Experts of a small language model: vocabulary 8192.
Below are experts of layer 2 (counted from 0) of a mixture-of-experts language model. Rows are named router (the router's row for the expert), gate (a neuron's input weights, with its number), up (a neuron's input weights, with its number), down (a neuron's output weights, with its number) and show model dimensions 0-95. Each number is 128 + 24 x the weight over its row's rms, rounded and kept within 0 to 255. Numbers have three digits each.
After each expert's rows: "mostly gets" lists some tokens that are sent to it at least half of the time; "comes before" lists some tokens at least twice as common just after its tokens as in all text. This comes from a sample of Wikipedia text that the model never trained on. Tokens count by the router's weight.

# expert 4
router:125094152092154138137087120110154129178147116109107147134127109114120092130134151113121115110134081162136094138099128133124090130129120144139137101117108106133159139152105115158142203100169160110137105161104121117154133131117086142139083163144125151085094151134110133147127153160149095081
gate17:100142121160127146121097139132126163129104090127115128146136104148099119140142132077131133138132092089139124096151135143163151189140104132154120098130130154097170165141138128113151110157194136113147105164113132101136138100132116138145131191095083104152089134122135132127114164133151082127
up17:127128131131164112107098126116144162142125108147148101101107111157144106157144158100130133113150083128122139104142154157119154192153120154144122097130148148118133139170132156118132113179188126126140133179139108127117139096124099091151106161105076096148095163157137141114115131139164097157
down17:111145168117127100165175101101116081158126092134132134147114105127115099137097108163102124096148156158131107148106108163120118073126151126109148133135104138104121078110129142101142147128118148121127112082103103119176102113139135117128087085135146118107153137133151149103133064113153163122
gate18:177161155120141055129107134152139148151157140158157123120119132160138087149125120111140135160170149113113129092155138162161136124161113121115134147118146130116133175137133130093135123115105146067114125079133154141076136133105149156145099098117079106123124141124152157118126140128173156126
up18:152125075138144146162137087114152145143165167135118191123105126152167111113145123117130131136114132169128124125138113141154104193105155122109132128145125110125147138134178131127152159119076166117159102151094152107090138102087102133144123130112157121158118155090147103097113165136146129131
down18:143143122107119155118102108110138089182155148141102164136097131096175128123161120138121117101132124149127132118125070121129131137071106116118161146138119127109110110089131115110141111124119133113169118202123122154107114096143114143098122152107123125139091100090133120181163157147155087113
mostly gets: "a", "i", "u", "o", "ia", "ri"
comes before: ",", "\n", " (", "'s", "\n\n", " de"

# expert 29
router:120086086121168135093145127165139122148095148122100117085171142121130093134118134171106117162090128131119140152154139121108106146157082143180108132136117103187160159077118117135115152104119136126152133134130107108111125157146120104125087157111118121115111162168123143148084124156153138129
gate0:103124160165119129121092084105173113135107133161101131150148119138150164128106145117116155130146125123130102135108061086139067100108145157149152132097137148116126148116156100154142163107161137113143138132098158151097138151145116082109149120101114164086155113123128131181154141138118138135
up0:146119135118097120158181153118134140169105134101132149127149125137151115130092106117118184098134114115136115093120129140117072141138115130124110173122108131092154079116158131141183138121170144104160139151117138163095137134128098131132095155095133143125168098143122118178161150154085134101
down0:101115106163129120125135138129079109131125121141118133101114111145116120143090132142138146153096093075104184133150095165145144138118118112132135172148114131094093132098113101146083121128149119109116107156135083106109099183090136138105176102122149154099150148117140129128134117142125094065
gate1:184136144148072146142155123167147119114181132111103091091110179127103134129108149089130133115108121111142134132120119100139092146114085099158113150134143128134142110176108124135141107094082141130165125141155136124123136159149169129139126105144164133127096133090154144114125137165181114151
up1:146112166129137078174181115141140117147111162102134147104127150111133114154111147110107135101110142140144134147128122099096097111138125141182105092129093147112155112152179115160125084136108116159128107162083163136164118156097114142084132115141129134133126137122107136116109101100139068145
down1:111119134104124126127091100114136169167143132168138170164145146126145107135162105158156160122136081118087138135132150116137134132119125120134141085100103143116130134095143117153137113156128155170164167147194135116159123140105127154160119112100112121119112148139106116162121092079128179085
mostly gets: " July", "-c", " m", "ially", " still", " two"
comes before: "1", "2", "0", "3", "4", "6"

# expert 20
router:121148121102159119119086110136134115169097105139141156151134147171075092132102139181105111150140143107141122156135149156133129113160118142178115112105106145151147127139132068112123139115117153105145118162109175111098141137104170175152153179096083120130124140138128150143125143129102128141
gate0:111146130142119176121085107112137103134147151128171104147141161120114122135097104159119134160171095139160131154143083125131142084150112158125120096150114120141128148086096158145116118129120129127129064060080145132116139129106159127132119160158155138128112131125099126117094087155167145127
up0:127118096119132075142153130174090168156127127077099134102132134106158123127142107121130153138124164155131126125098135145118121184149109165110164108096118109108166130135134119100167102149150143127133142112105167119120133107137067133151148110091148129113108097108130141104145144073079127145
down0:063168146127164123137153149142097171146115091159093121128129146105130124130129150125151110138111099106158098155142123180138150096127133115111141071102142127135117130099121116178108133178116119119126161105142138114146141153074129130182112117132161128103171122119124131098128118118089157114
gate1:099110175099135124144117128117137116155120099119156141165152104169093072121112117141100137138141100094173098165127133147147141108131179075133141141094127125117119138145114117151114103096118140147131124089154140114139113178095146126126145171132128153133063101156167115125152126158115136139
up1:119130142084134159169110105147122101159123132132172120151152107151089103084107140138128128155144124133164087111106157158160106096125165118124116129110142132108134123165133122123098110098148128132118103120112115113136139135115144129142174171095126147139053129133180133111132158135106152194
down1:117149092114106139122121146122120175088140126109128142091125160068125173196100148139087099140072148153128154119119113121124085115122116142120087154138103123133148130086170117114144138132114163151123144119108154140126087124109171128133110111135141133139103123085138106157145105093103134145
mostly gets: " season", " career", " film", " team", " work", " album"
comes before: ",", " of", " in", " and", "\n", "."

# expert 3
router:110143151164151094128145139126139088161135152122095118105110175099087143150111157162090132171139148114138101158135099161124134158136103150126155143128149138144129151111137056130091119137139144147131116123143161157117155168147120156108135161144113121101152139162110118085111141157105124075
gate0:120129117151161144107137092111156114099128093130138136145119113103124112161151152129142117159161126166164148113167130111132138094193158146129124079122141121126090110088122139106138189131163150124135118146158134104137110139096128134168166144195154140131113113165112097157149092114131128119
up0:148137099146134118104153158139122105081142110111102123099108126130153132151133127157197105136155085130135155132151108167135124102125152145095111112118163143061121114112079158139140160098127172103127142131137164132136098096096098169137120141124104166120146123131149116107125083115162114144
down0:134093129106114128087099122136103064090114159087120098140123104095123114124171107132097097109147140137143155121152146116145152111104172153129138148118153131102088142113134125141140133126164176122104156135166175109085150129129090141132129103124154137151146125105140149160166124085114146169
gate1:055159154134135141160136096134138136116159135094151145171190110129098077136141153107143103154134119152146124120145148107131163106180148161165164130116137091113127121133098145123096107152115089115114126159144152163145125167106106116131166116131129123143125123169120124146120102158128104133
up1:113154137126133149127107084114144130121156129102130170180140130147136086122116126137119117134123149149155098122135106096166161097164127124172136102122139070095114141128091120130138096138144108104099113130142127177129123144070134086151141100080142147117138108121129110185153101174124104118
down1:141119128132176083130130121139110111127102148125084148113129120107061162097120160100147152161107178161141124101121104149148158158132140123134114172180155097108106127142129135155128108115132138139167149086110115132091160154119148154090139133101133094126150112101106101145147101110109120161
mostly gets: ".\n\n", " \"", "\n\n", ")\n", "\n", ".\n"
comes before: "-", "|", "==", "The", "===", "In"

# expert 11
router:102108116103132133098108096138144097125090166104109089080170132115104130134133138110160122153079104114094142153158140140127104122144144145188112131119156138178115126072128133164079143081119143145169158135141153126103141132133103172142132158150124150088114127126135139125106123129138119102
gate0:137111159098126097151159112134117092127137162140044108117108070138131164140133137118109128129140145111124127155136137165128098140088129135137119123177106143112135165125158127073133153144100129135169149127088076122120116135112100125117139120129074117129122131143136084097109142143170125159
up0:142128149110160107139127117149118136101141143135120128110133137110109178101138119126163159174131160151143154144133145101071109133115138100108122099118184164115084133141110123111119137094120163131160126202130147171096139070127134115174122125123129124097101123115110167139112142147132141169
down0:125096138174101151158096108155115109142123117125146102069084124089137150128115106125148161176141143144139135113090121137143111128143088126110130127132143128147152168106127103062120121117096138103156113141122124130113109169090144134141136150156113142138135140155137162189167146147118143076
gate1:141107111156086157147126127171091132122099136116134145165130117147148166108088118136112127150168145139125095090094124116130079116107145145153150137153158115119091123102123114100073153154141134185158163096085136164116155143135110116118118095089139137091153124162146121139140108113151134126
up1:078105139124130151111121138140179106104171119107153167103148113135144171113107093092128170159137120147115147132096135143153113094122122143149144149151148111110125122187148125113107074139097178149123154153096166100118152135114151117105123104083113110133124104158161127139135126088125117144
down1:085124131146112113102109170131142110135110093156129073135121061119143135092108104109122118114098143132110085110100094144127112181165139160122122147135157080142122140096094124190137096100131123113086141141111116124126156159117108125157159125096132121117110118105153132148102097123153127145
mostly gets: " as", " by", " with", " In", "In", " when"
comes before: " the", " a", " his", " he", " an", " well"

# expert 8
router:131086151105091113125123110123162123170107145158096118105160149102139139140126145150096142121115150131103143130116096106120091120162109101142139091148143062130106163140135088118109191085126135131138138136079168137120137118156161115156123150152140123139126133164147121135132170172139086135
gate0:099128150148165090129110124116138121130111126180126157163150110112081185173112149134137091139121091171099135164133136136101088089135078121146130104080107148127082108101132101129113145119116131145169115083136140120108167112128120119122125144131096104130150124136134132120123120144142155074
up0:116124135111115177133145154082093094134123091122121104109176111123116084112120169134152095079185128140122131121150121131159123119122118155097119126154118129099141159138110155148133135119152128146119123142138127195180077116170106109107155154124128119096134100130121123146134113127094082105
down0:137082110144119161121178088134107097106113117111141105134146123145113131109122126152122106054199106139116137114115107113171110139120140152119150133165099126091126134108093127165122103136153115151094127147143142162142077087107182105099139120150139114146110133144148126117122145095111112136
gate1:109111136091097101143185151142110103146159131143163130163136086117122148096141115127129129151127141116108106071142098202147139148125137139144157128155112156135094103156153125111132126094159140089136136120087126126129126104103146148121153155112116125101084142133142131168105179154148090131
up1:137142130119142101117093165127093111115169130153118141101136085115124089114098097149169170149166142106132135126106079159114151143141124107145122102148133135130126159138126159145100098129125174127123167165085133124144209151141126148178147157111153112115119119143129145131102139163152124124
down1:135100132091149133129151113153135120113198161151143142153146091099151177102112115105127157104143089126132113130139086129108130112127147084085163127143082129128142133109119111094109111128115128087160157133123122149087146108111135100112122161122106115135156129146126158175075125175145139115
mostly gets: ",", "),", "\",", ".,", "},", " ,"
comes before: " and", " ", " which", " but", " the", " he"

# expert 16
router:118141100156149134145130160131139151150120089121132172061154120124146133132126154095139146158107140114094162123129102155107119136140142134115156093149138101152162156091107106133148167137092168113120102126123156149086146124171152114144116194155136118098154131151118109129141143184141119153
gate0:119127113119153072134133119080170133082126095147115132161143115132114123138162136113183162145087136099120136180120077142128128178154110090105131150127124119115134148135155117125134113135117121127159161154159125145096139108150133097133143106123139081112114078155107157128107115170094118152
up0:143107165159128150140061103137137113133137104122152143111123171131110125102161082096106141113153105139099117118122122129132115116142123138150126092111149145123123115086157158129112152112079122169105105126088152088104127155095158139169112104190097155131141150127118122116160107133166099103
down0:156150142087120141120148110146123148122105127131144140118127116177105133122147144187125103130120178114141113161160149164146077151088081126148152150070118095131128143154116097129095132109131112114134151106151114136197119130171136108105116138147139117151129094124101138100077147126109143136
gate1:118126119150124107103127142081132164126126117120131071137133102153100148104117141129152150150142116122110162173105150122166117143111086104120108135158115125115158153132063149132169172144136161141158141120162104091125151098120099126105101168083146141133112137109128150091139127150135069139
up1:104149093135096087134143158080124157098146094122129073113120124128120141097104135123152130161160148135126155150102151118129109125109088117116103142149135116109161174139084152129170157126137186130147146118159122115150125125132108131115115164109155145110095141121122153107129129175134056143
down1:178159155128127105160128171133124162126118113126113186121131114118168107062148158116128172084146110176118130091134165116121178120157155127108147105110115094114150149130145132133102143145106122107116142154124109141121103155138113092133143147160168128121128143139111098092129138098100154155
mostly gets: ".", " It", " it", ").", " they", " them"
comes before: " The", " He", " In", " It", " was", " This"

# expert 12
router:118140125167104098114124094129107096121121153112141118076140154119141117130156101140091135120094147122112136167106110149113121134141134149136137152149160138126151164104115116191089193092111108160132117118144163126096157127111099153107128189157121138137126145177157110112138167128124106099
gate0:106118183075138096097148147152132091151121146141104106107165112079090115162118149122134124135086106108119124132124066152147140120117134164143150126083133126114141113151103087084137115104060117079146142143130117125145143116115125137115123108110145129142169103133105125094128115122099126148
up0:116183096137175139132130138093090160105148102151123171118148124154145096098164124133111115127165149116151133115138182114145128129136159117123110143142147121144105168114122161128096122128122137137141147135114120143087122154136076138161117143065131168103061115162125147148133152155125126146
down0:128156121127147170155125119142129151133116148176096111135118106167134105067116134108096103175176154116085131132121147138134119111134150121186130149149135085109147122115134182135111116175138103132162101170119110129127132141122106151165136142117133097081093130130152145138108139122167164135
gate1:157109167104155169120124107102136137152124144145144154151095155118134130125147120119147172140075130134155163145128115151133146123117114138080136091123132115108057104118175114082124148114148083125144113120130120114111124131113123105126128132110100098152113064120140172072098105150136145140
up1:139128140154119139139106116174148150079085151170132126120155172174164115128122106143139137142156097123149127176130115109112165094150105119130089113127117126118102087119110171134138089138099115167138125135162156143141121118139131143122107146117167116104108160081090108174119120172141111145
down1:150141097137107159124121145145129132076117165188142152090160179166166125127131101107116110124152112123133149178136095079110152116109095105143109088106136111107126073148115149114135112103136136129140128143144137139144113087134088107079140107109153147133105123085117127156100114133149120143
mostly gets: " at", " during", " over", " from", " through", " near"
comes before: " the", " a", " his", " be", " its", " their"

# expert 19
router:063131116175150157150145141132129130137106121153144120099151188111146140099155128110135139145093086157134140175170150115106094148096119088175117141105103120144119164109162121114119115106165134155145095118119128140121136123122103120127142150131136129121116113199137150125083147134151161132
gate0:121120117114144150100132127081126134136125133132104170152119153089108144106122108101125157128122130080160123058147118136142146151146102162147150092140123089151137094180115137160116091127143144140108126113126116171080155100114098155164150132096149163155139136077108143151118117156108139139
up0:122145115137096135102148171107159099149161142079183151105062146121124131100152095144106145077119133141177122090126142137108111151107137182098090130107136114141136131147120118142126111142102129134124158115131158127108132124104139151144147089149123131100117156098122162140147109098132071125
down0:159135128097132151192134075105108112090129127156126107140138123167092136114121148088176104122109138144147110151107089136095113094154098113115155158114111144160140137139106151133153143129090170108111142181141166118120140159092129120095101143104115092139095139138127154165137133133158133132
gate1:100123125094147102095140090070108128160133128109094116116128126143132111133105131107106152132131101164135158122155095130093139141150166182137124170123108127103121150126162144130122126132123122096119143113137070115103114084149141167114113083170130109142188103125132138094134158148085107145
up1:122132122074142108137167114105107145142147107131134150170157117141096106109147129126109120115175142118116111128151134114109118126168125144173154122127109096074124140126154174160149108118142081141115141113119099142091111085133109132123122089169130125099204114133117149094136141158099121091
down1:113132130109143149133143105136133159124166135124169115075132124150122126097119118118161136146132096163101140152125119118112101123154137169132132079129087094133128147131129178126150087114130150116116118158133121086133087115126070104147126090125127164085115110141081154109091118169146109077
mostly gets: "9", "8", "7"
comes before: "9", "8", "7", "6", "5", "4"

# expert 6
router:117093086115162134097139125157141131148100144118109124080167149127141093132121133177110121157093128130119145152158136129100108157148080140176109133128111105184164162069126118138113153096123137138146126138123112114118126160147124112130088160117115124114119173171121152152083139151156131141
gate0:118112158175092121151149130115073158122130121130103119145115110124146144119167111167108111135182115143105103113138164143129110192097109104154133104147116093107146145087145109142141125081132135107109115122116109125081124112104122119102085109071138097129152133128133133158150141178110114115
up0:129130091160118157153144137141073141120154110162139127105108130115139118118108113100146095128183132169087108176134103160127113138151088098088138103165138160138134121082108107142140140095096139119118158110147123136102155097098134128137099112114149116133128153139082136088117116168089140096
down0:131141133115146113135135112140159102172122148104110092155140087152164131146090140095129121125139122113118136125078106107113133121160092128116148116115127148132120153107063160132069127107150131138157094080102099156142122085093091139121104129139175116144134146158157148133099162142113157101
gate1:115109121105143127143050131139125133151102110142118119124139114150123131119106090131142131148147123124099181151105144144134122091163105117134160149133113158124091119137137090137119148073100149184120090163118135156110098111125093141091147085123147148109088130167145180107142150143129105118
up1:092130074128111143083161140127118114102098119111144102150081098169129104169128139115124147103150162102131116127130161118114100119124119103120150159148152113103151140125140110120101118150082151123087118168146184104172130155163162142157100103156123132138160155174110148137129140132142123138
down1:122129147136099082096105132169104100115164129158120149100122136109146143088108121103148114115176167101140121174133143134149148087107125170151122151130117141164156116140173136133139133143146084097103111107142098095132133121060165117133121151143134130180117124139140076150124110116116119146
mostly gets: " City", " Park", " Street", "ford", " city", " Town"
comes before: "0", ",", " of", " /", "%", "5"

# expert 0
router:124132086160133117079117112136136081139101122128142121143127124162089076130106109133084134176107147104117136128150169122133115129119094141155156099150154140110155180134125088114081128124100112135123109120100119124108143129107091118121159117104123106134121128172184127128110137124114162061
gate0:110141113118134110124137160134127102075131125135098140131105168129100167141143147130131125152142102077124163150130099131136111133101151118119160086120081158125131150118076086145113172114105159131120130062163113155153115124111098125110125108059128098115099099114137118097124137121143147104
up0:172118151126111171158118095157124137157122105143144121111121114123179101113150139141107132123105158148146105111115146111139109151162121136153093168144137124135118099166189164098103098134151133121154165201109140085110123161136156164143123155171166155139131158134125133139129136123134121127
down0:110122110098134114131103139090137093160129131123081122110111162144139129156135179113158117115125108128152118151093100137098094171169137116177113117095184096152114143147134127064106129127117181141166129149127151124101111117111117132116118139118156113133128097087110141114123156181130106130
gate1:073108096117078148117139113145112149151158102089105129143175081155141085121130110107147089100108163180144149117127157132146134130135100147125108089103110143115142169154117118122134148134117146068119112122118149135093153140123125099137126153094100131136091136115142153149107140115129149078
up1:128092133137105119137156113108095154151115128166149130111147074139169076147090086100111149145120178144146141129156138159141162121153108134157119120127138147088151169125127119127087173140125120114129104097059139137096127119135125121139136155129108103131124137102120169143140133136116079086
down1:111152102147136132120106080127157130154131169138105099092094142099141164175136140139104141137134111064137122116132128122109134078158102146085109147143164121130140134093124168107124148122135142106100156133137140132134107127167110098071114144140159110124139068169086154120125103126122113131
mostly gets: "ed", " had", " made", "ated", " used", " found"
comes before: " by", " in", " to", " the", " on", " a"

# expert 5
router:123142148154140104106120103156100126160093102164153176090141122132104118126126153122126083150107124142089157137160146128107135127162101118160167092150102129147155132114153063126131138137106096130158141168129098112125163123088155115130084110134098152110156159124152119131122140124167084151
gate0:105126135081101091147087144111128092132116128133130108096126152085117190152162113163155119152120122144114157155130146107132133156121089110125105099130124150135175121124138166104151111117090102143146128143132104095175150113104094132106110129171133089118154166176139107101117165126119133139
up0:084141098105117104151153122158124062111157109174137116063135112097116136151113122145136108104111105151143103147130148065155105137105120133135115127127092153131185111122108166101129068125136097131135154109122117098131151136135129121132109146157144066128131118120131130139138151130115130087
down0:112168109107117096140143150148157097149138139157190109099168140126101161158104147134125151096130148132185114145175159101132130111102125143104108080159103132132145099101141144117159102141074103117113134177135109109163171132109132148106122144147115121134150111154157103127110142115123154119
gate1:118127095120096109145139133143146135150100139144144152124110107152129148132150148111153092114162109092164152123122135171121175102146106127143162103153120117119107117134133099158103139152177086124158131135110096140116152158130140119121134133128106157124170079129136129112223148162104094107
up1:123143118128092120152138130136116125153090131160128134129127109140127144099148135118139108113179136082160158132141138178106158109155099133138172088167124136110128108109132088184098138143167110119126133130098097140109163157110130123116127121121106170116183087129118142128189155142126077116
down1:162145092144123148108129128127123109137109087112157096124128076087113125076150177107124135111087165147088135109163140142134166119135118137080122130121167116147134118113147096087123134159162131113111122132126092135134111103134099125129110080099107137153127128087093146132153093109102109171
mostly gets: "%", "_{", " States", "′", " $", " +"
comes before: " of", ":", ",", " in", "\n", " and"

# expert 28
router:122081089119166136098143131164140122153095147120104114088169143117132093139112134175105115163091125133115144153154142115109104141155078148176104132138117104188158163077115119133115152103116135127153130134132106113111121157146123106124096160106121125116114163169124143144087121154154136130
gate0:143107122137129109135124127136165107177084131132147134132167151110118131123146144164131179154096134151146147128149127157138169170150127116139135128155139123161128108109181120133136088136115134112124122131088120141151123164143184082108139162119158126104125105119171166153146158143113060105
up0:102107166095120126140153138112194120112139099169121137114118140137148146123168121133126121102144142109152107138138120147112127156110109116160132156084146129148163113088161160125104113110117131103097122137129129144129094124113108094091139135091142078153070186157116080106140153127168129137
down0:168112087141096095159189131124122145155139071144126134134108107108126139157112139157112126115156124155153120116129094164118139163159161125072137135126135141115103114139105090111069132143121129166105107113105123132119136112157122159108098155131107062124101149116151146133117118139118089155
gate1:123091144116121100068133169149092120160119132138124115130159104092113138126149138136134141136098166137171098145126131152129091210109112136150126148124123130142109112078129101162109123147104119122155148170171171149132114089145133138125111156130138149137126090111156112138099162131088143143
up1:096169132146127148168146147108138133111153121104116125127147154106180123130106114134112072114172133153121175106138144141140170103102160102113155146119106133154153135141161104131154116142157150179131108104151090126115090141115129106138150168110187093165131135172157123098128125110137116129
down1:145157140125137138065140157156135176159125122118123115136096126104132143155133127119095121117152126115132193094110133076112131132111139124114133130132162123174115184120077150141116073147155136150150113162122139120144115102147099130138130144110092153150160134083109136111148106098104089148
mostly gets: " well", " years", " Revolution", "|---|---|---|---", " October", " treatment"
comes before: " ", "1", "2", "|", "born", " as"

# expert 14
router:126109166135180090139123160174140142090124093131084104069162149095159122151147111171138146141121153145134151142110131103125092123107106104165163098112146083159131132131127145114080129158101129170153137124141106115103144146144147155099095164131106109153102142147129131129100133135130133125
gate0:157123155142151076131151105076140106158120141153105132121105151144113140116165111129145142137109151128160183118121127147152110118090117112166134140163146171141138153138163123098144164120101118130142111131127059133115139118094110138114128114105084111136122172100148163130142169171151091140
up0:174113124108152083136100124111134140137117139150095141127129140115101151105135073092107108101136134142127145122146137138132114147136098103168112127159152116142111137163122107078172122081137161153107104138126114113119136151071155138133121150109109129089121132108127104135109186164160066096
down0:149121129152152150145142072171112189140151113112109091100143114126196156147143119158148125106121106090109127139095114102109136133129150158128096110108085123101115084137114152155097135131116096131126131136190121107114133122123132116079163134135126135134108131101137116137145100115084104090
gate1:100106141117098127136120179127120113102149117082159148153108127103125106105144121128082130142207142126115139116119125116107131101120117144140147143121123125121147159090130078162075132078141134079091140099098152141156144153106161126095098122129117128175145133093137129108120113116131087135
up1:145090135117103096118111146125110104143145091118132118107125085139099128169151064149129115132137137110122139118116147121127152127100104124150128145107100091145131100137149108155179096096114168076127140118152146146107103133099122087135079109127102183115104165088126133135115176105115152113
down1:158142160115116136136151138139097130111124119128078085108150143169121112161156093149124147117111111145091160122193139084132081143122111128150166126127152140157141098119145138187106123119113109150128109124109175131159114095145126098097096127157109111118141101084141109124087122128122153096
mostly gets: "-", "St", " *", "-st", "-g", " Henry"
comes before: "1", "2", "3", " •", " Born", " List"

# expert 2
router:122096116150099116093118149138125081122092160119098144075155174150138101147108124142110164179103168134113164158134163101087109164144100153136130135120105116114125116087129131116102122128143151093135128148155154129087153135125138109121141124113084155165120165131176145094116133123151118135
gate0:180125111141156123137132084145111099130139128153142097096156121148105119110101159175145150135147130134152079148144138130122111111104156136114099136104163137102110139126126129129195123147122125130171123152145093094117171166108181123076136154160140113129163094163124152111113148112144106127
up0:156128098134137126157133088107067145181116104108125124177132152100131142125128096140142099146132141122114132130125177134081133089137149132104188122149076110115124138147141142175141161138138125120141156108162110105136141165159131085139143128163142134137132073136148110132137164163140121118
down0:163153107137162101136098113114106088158108152101125136124125107104137126100149145150121113144121135167146112146098141124155129103148096108110125084093133102181134137165135164171147174125132135092126138141129142115141116146083144117084081174122111127124110125119132121188149076102152112136
gate1:128109136153095125157141150135114138119101136091102128092146106092119123132115117161166150114092100161089157118105155134105123131121071127124158154099085100089112152136156085155140130126128127105177126116160116126138169118127152151108135141105145151124180136122121126089138131120159192156
up1:129123144142157159127117145165136131107119127100124114140146120111096124125074154104149159114120168111119142124128154129118129147173101112113152159149161122127137121134109082114122049114084122170159124103119129117111128078103141163139103110129127132117150087160103129094133184115178107126
down1:133117131113142086123180163068153137130074091092116144088132140170150138100120148118168098123176147114077165128164140093142121170144087122135125154136126154120129148146137129114083142128105084140113123124141140128130128123124136154092111119156089121139138129160116131138105130127142092156
mostly gets: " later", " part", " Act", " station", " back", " own"
comes before: "ing", " of", " to", "ed", "s", "ers"

# expert 17
router:117078088119169139097143128161139122150101147123109118087172141121132089133120130170104120165091123136121139156160135123108106150162084143179108133139115108187159163076128115134116156104119141131151134131127109113116125158143120102125086157108116122117113161167125144149082128154150135130
gate0:068146105108126120126131109156147117104123140129130167138124080134119127143130110099107149157164116141157138149114097162145118161155123118114064134114131092158097125111144111101160110151107143119089140134092142096127114177127138112132150168167117153132065132123166149130149136076126110142
up0:109162137148146117115104099108110143124141144088118126147111127114084116141140077086135109141141148160174109126176132187065103110153117150132116098125150178071127126125111148118137111119131147112129112103174128149111144135143152155134135125124153138121096152107101124152095098159163118103
down0:125116127114156148140151117098124125122177123082126098110136097142117121127151168083122138161150155147136142142165143135137175149165119150143118124145109093162168132130104134122111160127127146112111107166125115178122121120113104092153088098119117101099082177095076122130149166105133121154
gate1:115150130146154144145080170150122090144118096096155133159085138092140104138113078103106132123095163195145121139141122097127121108122152103125093095141114160167131152167200135129144152148159117137109163137144115140128136139140124142117146183151123144136124134095117130108140138136142108144
up1:139122117147130130147109103115106103103098125196090139133098103159139124156100126097139125122129158114129114128121150146139095117118078138116154093145115129108138116105103176130108107100107150146117081106156114122100152112175137113135167137126087155130105169159094129180079148162111133142
down1:098130135160085160156095179138148127134137114145142167071147094162144159125114154119114121107153132137137145121149147161167108152140167123153120151137144127163173117115096115155142133069143154148120100117135120122150113121169136169108148121181105117117125183110133098128125100122125130108
mostly gets: " black", "ief", "ault", " others", " little", "zh"
comes before: "0", "1", "9", "2", "3", "8"